From a checkpoint of a small mixture-of-experts model trained on Wikipedia.
Experts: 32 experts in each of 11 layers, 160 SwiGLU neurons an expert, 2 picks a token, a softmax router.
Below are experts of layer 6 (counted from 0) of a mixture-of-experts language model. Rows are named router (the router's row for the expert), down (a neuron's output weights, with its number) and show model dimensions 0-63. Each number is 128 + 24 x the weight over its row's rms, rounded and kept within 0 to 255.
After each expert's rows: a language model's description of what the expert responds to. This comes from a sample of Wikipedia text that the model never trained on.

# expert 22
router [136 130 112 149 128  96 125 144 130 145 136 161 111 111 122  93 122 136 133 116 119 135 103 118 124 136 140 130  97 110 136 103 106  92 165 126 175 120  86  89 128 100  94 146  76 120 119 141 136 101 123 122 120 133 166 192 150 146 120 139 150 117 143  82]
down1 [129 148 143 106 124 147 150 163 124  86 163 117 133 120 129 139 135 112 145 121 143  96 143  98 137 155 124 121 139 145 133 159 109 151 169 122 112 119 125 114 107 119 156  96 148 132 142 123 113 137 112 147 136 151 157  96 119 123 113 136 110 104 160 139]
down2 [151 136 144 115 124  85 113 137 145 166 144  73 127 123 143 173 128 122 138 127 111 124 124 128 128 111 173 188 111 125 145 157 127 146 116 105 149 102 132 141 107 150 106 142 113 105 134  98 120 135 133 110 113 168 117 109 111 111 122 167  85 171 125 126]
down3 [115 120 150 113 159 151  94 151 124 151 113 129 114 127 132 176 156 183 125 115  92 110 103 138 144 144 111 164 124 102 126 112  96 190 163 159 127 152 136  89 134 117 155 141 129 121 138 124 119 125 116 129  92 143 131 142 122  88 114  89 154 102 152 110]
down4 [140 164 150 120 110 136  97  87 110 171 117  97 113 178 135  88 118 141 112 144  97 118 172  97 208 133 112 145 137 133 114 165 163 117 125  90 163 135 129 134 105 158 107 120  76  53 105 105 108 161 136 151  98 190 108 169 132 132 139 157 110 140 119 148]
down5 [134 149 122 113  81 123  98 123  93 147 120 138  97 129  87 151 120 144 135 133 147  92 129 127  91 122 155  85 117 174 114 147 135 164 137 160 106 164 135 112 158 110 111 142 118 129 126 171  92  77 127 109 132 115 108 137 139 127  98 148 119 130 149 150]
down6 [153 166 119 165  88 129 139 117 114 127 185 159 111 118 126 144 109  64  71 165 131 103 100 133  92 130 124 145 114 129 129 148 113 112 156 133 170 163 128 108 122 171 122 168 121 116 107 144 139 111  87 115 144 129  91 179 149 148  71 158  87  94 181 128]
down7 [138 147 137 105 120 140 130 123 162 118 116 140 134 183 138 159 111  69  90 122 119 160 121 147 133 153 135 121 132  88 112 120 120 139  85  94 106 150 122 135  86 126 103 116 115 114 116 144  84 110 175 140 105 179 118 166 154 107 120 106 124 146 114 147]
What it handles: First piece of a split name or word, often Romance prefixes or particles: de, La, Pro-mised, com-munauté, En-och, Os-kar.

# expert 11
router [103 149  92 148 124 148  91 117  84 118 167 105 138 127 143 116 117 122 149 160  91 145 127 115 127 108  84 146 141  97 159 167 117 147 137  94  92 114 164 164 114  95 133 126 119 104 113 142 141 132 140 141 101 118 161  88 136  95 130 116 122 132 129  77]
down0 [126 143 116 137 135  91 118 151 133 129 124 113 150 148  60 115 132 111 130 102 134 161 100 129  82 123 110  81 103 161  93 119 117 163 113 106 113 121 121 119 100 114 155 116 130 151 100  99  98 139  94 152 151 157 139 180 119  89 131 143 157 121 132 126]
down1 [121 136 140 156 141 136 112 161 119 110 177 119 158 145 138 169 133 134 136 149 100 198 161 110 120  95 118 132 133 149 113 112 110 140 119 107 120 130 129  98 163 149 149 100 145  60 138 137 137 136 133 126  83 157 129 160 102 144 148 156  95 138 123 156]
down2 [132 148 133 185 149 131 132 128 100  92 110 127  93 144 126 152 107 116 173 139 125 175 173 112 115 142 175  85 129 180 131 166 125 128 103 122 142 115  67 117 143 123 106 147 125 151 143 199 113  99 106 142 121 104 153 117 104 116 163  96 110 134 123 125]
down3 [113 153 111 103 112 129 156 121 186 110 164 159 125 124 122 117 111 103 179 179 133 135  92 116 103 114 106 115 137 136 101 173 147 108 128  97 133 157 127 139 120 115 142 145 149 147  78 145 111 145  91  89 113 124 161 140 129 106 173 108 180 132 108 139]
down4 [142 113 107  99 143 118 121 127 155  79 115 131 165 157 137 100 135 143 122 141 127  86 128 160 143  90 136 115 126 123 122 104 109 130 149 149 134 107 143 144 128 156 163 128 111 143 110 122  90 134 124 105 145  90 100 146  88 105  96 139 118 122 140 142]
down5 [148  71 128 139 132 147 127 143 152 112 161 134 131 135 149 153  94 103 168 139 158 149 114 103 116 134 140 149 161 104 137 118 107 134 102  76 169 130 163 130 140 166  91 165 119 114 154 128 133 165 144 130  86  98 165 132 166 114 146 181 136 139 148  97]
down6 [170  93  98 121 126 190 133 129 104  90  89 158 131  96 137 125 189  81 160 139 134 151 152 140 130 138 129  82  97 108 135 121 128 122 144 138 131 154 161 169 112 107 135 167 109 156  78 132 115 114 146 125 158 145  96 127 125 115 146 141 106 146 127 159]
What it handles: Pieces inside Caucasian, Turkic, Slavic, Japanese, Chinese and Indian names, such as Kumuk-h, Kas-ku-lov, Y-ang, Thalayanamanth-ram.

# expert 29
router [ 98 146 136 134 137 122 158  98 142 124 173 138 177 162  84 127 151 122 158 168 115 141 109 113 111 112 130 123 120 127 143 132 128 138 160 117 113 138 137 129 123 111 106 165 152  86 124 137  97 132 159 137 137 102 100  94 138 126 112  92 122 128 106 103]
down1 [121 162  98 123  98 133 142 145 141 163 164 114  80  97 122 140 139 105 154 117 132 100 137 135 125  94 143  87 145 113 130 144  68 113  90 156 153 153 117 139 136 132 148  86 199 137 126 108 115 128 116 139 136 138 146 168 100 149  96 160 151 120 134 105]
down2 [105  97 138 111 143 143 137 116 165 105 111 118 142 134  58 105 108 118 129  98 140 139 184 110 112 135 160 159 136 124 167 107 143 120 133 108 138 117 125  80  91 133 137 130 133 101 147 103 147 162 114 169 135 129 129 159  95 124 110 172 118 108 136 105]
down3 [125 151 107 103 112 181 138 117 110 122 139 133  80 162  98 105  94  93 137  88 134 151 133  90 123 122 118 129 123 112 119 111 158 134 166 123  92 140 142 110 131 128 106 125 133 115 115 148  82 115 107  96 115 122 114 132 139 166 100 123 159 163 132 166]
down4 [101 152 149 150 155 109 141 129 157 159 120 116 123 111 130 148  76 124 115 132 145  74 126 122 144 123  65 155 115 132 144 113 111 173 144 104 116 134 107 131 140 154 159 113 173  96 119 170 117 193 117 156 123 140 111 157 129 159 100 124  94 172 139 143]
down5 [112 170 123 108 169 106 118 138 116 197 115 121 153 153  99 126 163 123 143 134 148 112 139 145 147 140 135 138 119  94 151 156 119 129 140 101 118 114 115 134 161  59 133 112 114 103  98 140 120 136 115 156 122 119 130 120 111 115  75 181 154 112  92 138]
down6 [149 149 100 163 140 137 122 145 123 169 124 117 129 147 121 117 111 107 149 154 164 193 139 118 147 118 115 108 101 120 132 129 120 124 165 119 121  99 143 117 172 145 148 166  99 139 140 115 131 138 118 102 128 165 106 109 132 132 147  98 163  89 119 126]
down7 [126 161 164 155 142 148  86 101 109 141 152 138 129 119 125 171 123 142 166 121 131 144  82 108 122 159 128 110 131 138 141 132 134 130 111 111 154 178 111  72 162 151 163 148 142 143 169 149 153  97 103 130 150 114 149 123 114 157 192 137 141 147 117 130]
What it handles: Final syllables of Spanish, Italian, French and Portuguese names and places, such as Mor-ale-s, Calon-ne, Lle-ida, Ricard-o.

# expert 20
router [144 113 147 131 138  89 156 165 153 116 157 108 130 114 125  78 117 149 145 137 122 113 103 109 132  94 108 102 132 122 105 129  80 113 127 111 116 105 110 134 103  70 117  79 118 151 131 156 123 110 112 103 140  75 103 116 130 129 117 127 135 128 123  98]
down1 [151 137 115 108  81 151  81 106  97 120 117 102 128 130 132  58 120 132 142 109  91 100 133 141 129 131 135  75 122 104 129 133 142 127 144  93 142 113 121 111  85 150 135 118 161 101 149 116 133 140 135 105 124 102  65 137 138 192 140 107 139 144 115 138]
down2 [129  86 152 133 115 131 119 112 159 138 121 134 163 130 139 131  95  91 123 114 137 149 144 151 111 135 115 134 118 156 141 115 133 115  92 125 125 109 109 135 139 138  93 133 100 110 138 123 121 108 177 121 128 156  76 106 197 166 130 111 140  92 111 121]
down3 [144 134 113 132 160 142 142  97 151  90 163 143 121  97 137 158  95 122 155  76 130 142 138  89 107 124 159 105 135 130 133 137 145 113 123  96 142  78 143 144  98 132 125  87 129  94 143 115 133  93 138 134 106  74 102 124 114  94  93 113 207 106 160 157]
down4 [137 159 144 137 194 127 137 116 106 130 142 157 119 131 127 192 154 165 128 132 190 139 155 123 120 156 149 168 130 151 140 118 149 116 153 129 126 150 105 122 141 117 119 120 127 131 120 149 138  85  89 104 123  92 110 123 105  86 105  98 150 144 103 140]
down5 [141 148 132 175 161 145 143 155  92 123 133 131 126 121 123 120 100 158 111 125 143 179 117 125 134  91 126  95 116 125 147 120 134 146  90  93 102 128 180 168  87 135 109  85  57 127 145 104 130 144 100 108 138  97 126 156 154 151  96 120 133  84  95 130]
down6 [116 106 150 116 127  98  99 108  80 134 140 109 116 132 141  72  74  84 121 116 153 151 137 139  98 121 154 142 137  86 119 122 156 126 102 150 155 127  86 155 102 138 143 155 128 155 134  68 166 105 153 148 149 135  86 114 193 128 139  91 114 113 119  78]
down7 [172 137 138 154 116 112 137 114 107 107 150 122 149 143 154  75 161 182 100  93 103 130 135 137 149 134 148 111 123 110 153 149 131  89 145  77 137 122 126 127  91 130 136  93 152 123 136 120 112 122 131  66 152 133  95 128  99  96 155 101 120 107 123 184]
What it handles: The first capital piece of a personal or place name, often after a table bar or comma, such as Pa-vel, Bor-land, Kh-alsa.

# expert 21
router [109 123 179 116 178 150 139 102 167 141  97 113 132 129 112 118 128 109 100 136 131 146 129 101 101 111 125  76  74 117 146 141 136 119 117 119 157 137  98 119  84 156 141 117 154 124 111 113  98 134 115 136 137 118 101 145  97 149 103 124 134 167 131 113]
down0 [ 88 134 133 120 203 137 151 158 102 138 172 114  96  92 112  87 137 128 119 142  92  78 131  75 123 141 132 111 151 131 101 111 157 143 108 157 115 107 132 164 123 121 150 130 134 111 122 128 126 107 130 143 115 114 119  93 115  88 102 133 120 115 117 149]
down1 [114 159  87 137 140 111 122 149 143  95 163 119 119  79  99 111 120 168 154  89 187 168 100 143 106 100 143 118 137 146 147 112 153 116  75 144 143  96 129 123  99 161  93 148 137 162 127 172 125 120  78 170 126 131  97 120 151 165 130 150 129 117 125 148]
down2 [147 102 108 138 124 143 103  97 121 147 192  91 170 144 126 148 125 124  81 144 132 171 131 130 112 136 150 123 153 182  92  91 142  98 132 102 122 133  86 126 129 129 144 142 124 142 148  78 146 111 177 132 131 108 118 143 144 121 112 120 133 115 120 144]
down3 [156 138 118 123 136  94  86 101 117  94 101 148 165 164 119 109  80 140 115 146 121 140 114 119 152 142 127 164 144 139 114 137 108  90  98 120 142 140 110 103 136 159 116 145 106  93 111 105 118 111 146 134 164  98 118 162 147 140 152 100 122  89 114 132]
down4 [136 158 140 167 113  83 125 119  91 160  80 122 111 129 171 106 127 114 117 137 111 132 141 110 108  95 142 114 129 108 132 150 130 102 147 123 107 151 151 159 115 128 133 153 134 174 107  94 115 116 164 128 114 155  86 108  60 151 141 126 151 109 128 142]
down5 [104 117 170 131 113 108 141 130 128 104 148 124 112  82 108 138 116 124 115 112 121 117 110 121 138  94 117 128  96 138 185 138 147 119  67 165 158 119 134 166 160 146 147 125  97 168 140 147 160 117 147 134 144  94 124 132 101 191 150 145 183 150 154  76]
down6 [125 140  95 113  88 132 116 141 129 128 116  95 140 112 172 145 198 170 125 104 117 131 151 109 144 101 140 132 113 161 107 136 135 136 119 125  80 173 136 130 127  91 141 104 146 113 109 182  90 127 123  86 102 123 119 123 113 130 131 126 104 142 121 143]
What it handles: Closing parentheses and quotes after names, years or nicknames, plus name words like John, James, King, Party, Championship, Gold.

# expert 8
router [113 106 119 118 107 135 132 141 118 191 125 101 136 117 137 122 123  85 107 123 104 113 117 143 113 138 123 193 148 150 148  90 108 122 155 101 100 123 150 124 151 138  92  78 147 108 169 133 131 124 145 134 110 129 159 127 106 117 144 137 135  93  95  85]
down1 [146 119 133 122  69 100 117 117 123 138 105 130 144 109  98 156 145 162 149  84 153 158 105 129 140  98 125 125 160 104 180 132 144 125 121 141 172 135 142 171  98 179 166 153 142 109 151 130 155 159 130 146 148 120 150 138 124 135 171 152 132 147 123 128]
down2 [104 164 152 109 159 116 119 109 144 139 146  97 167 128  74 111 122 116 116 122 109 142 144 166 161 119 142 123 150 128 146 140 129 103 149 148 107 127 112 145 179 123 133 121  93 172 132 132 126 153 123 130 156 120 137 155 174 140 129 119 140 141 112 103]
down3 [141 133 131 145 118 102 126  97 140 137 136 149 158 109 152 140 138 108 119  95 142 148 147 133 117 138 115 135 129 183 127 114 102 120 144  84 157  92  94 125 141 107 144 139 112 109 120 109 158 129 124  92 103  91 172 104  71 150 144 116 116 171 172 164]
down4 [134 163 104  64 140 168 148 163 114 122 142 136 101 131 137 103  82  99 140 125 138  77 106 115 118 119 106 147 146 162 134 107  93 148 158 107 136 154 118 173 122 128 147  95 135 127 171 130 130 162 122 103 123 153 116 116 156 127 131 129  99 110 190 161]
down5 [140 108 114 156 111 148 100 117  85 138  75 166 123 107 113 112 137 120 162 132 132 115  92  87 124 146 147  88 134 186 139 112 115 124 121 128 137  95 125 129 118 110 144 115 111 196 107 107 101 194 116 137 109  92 119 153 107 114 133  83 147 120 123 147]
down6 [129  69 136 147 115 109 142 128  95 136 109 119 152 144 111 132 133  99 129 132  80 105  95 131 130 133 118 129 123  97 158 139 146 128 101 175 134 117  96 151 152 143 162 125 108  76 109 123  91 151 105 118  96 121  87 117 128 143 125 135 152 119 127 146]
down7 [127 147 137 131 114 128  90 118 132  89 126 118  70 118 116 128 172  97 129 125 118 115 100  72 141 156 178 151 162 100 125 124  87  84 135  96  90 107 111 143 116 113 179 180 124 117 121 120 139 171 120 115 174 152 108 120  83 120 162 111 127 119  79 124]
What it handles: Middle syllables of ordinary and scientific English words, in species lists and science text, such as fig-ur-ine, pro-te-ins, sulf-ur.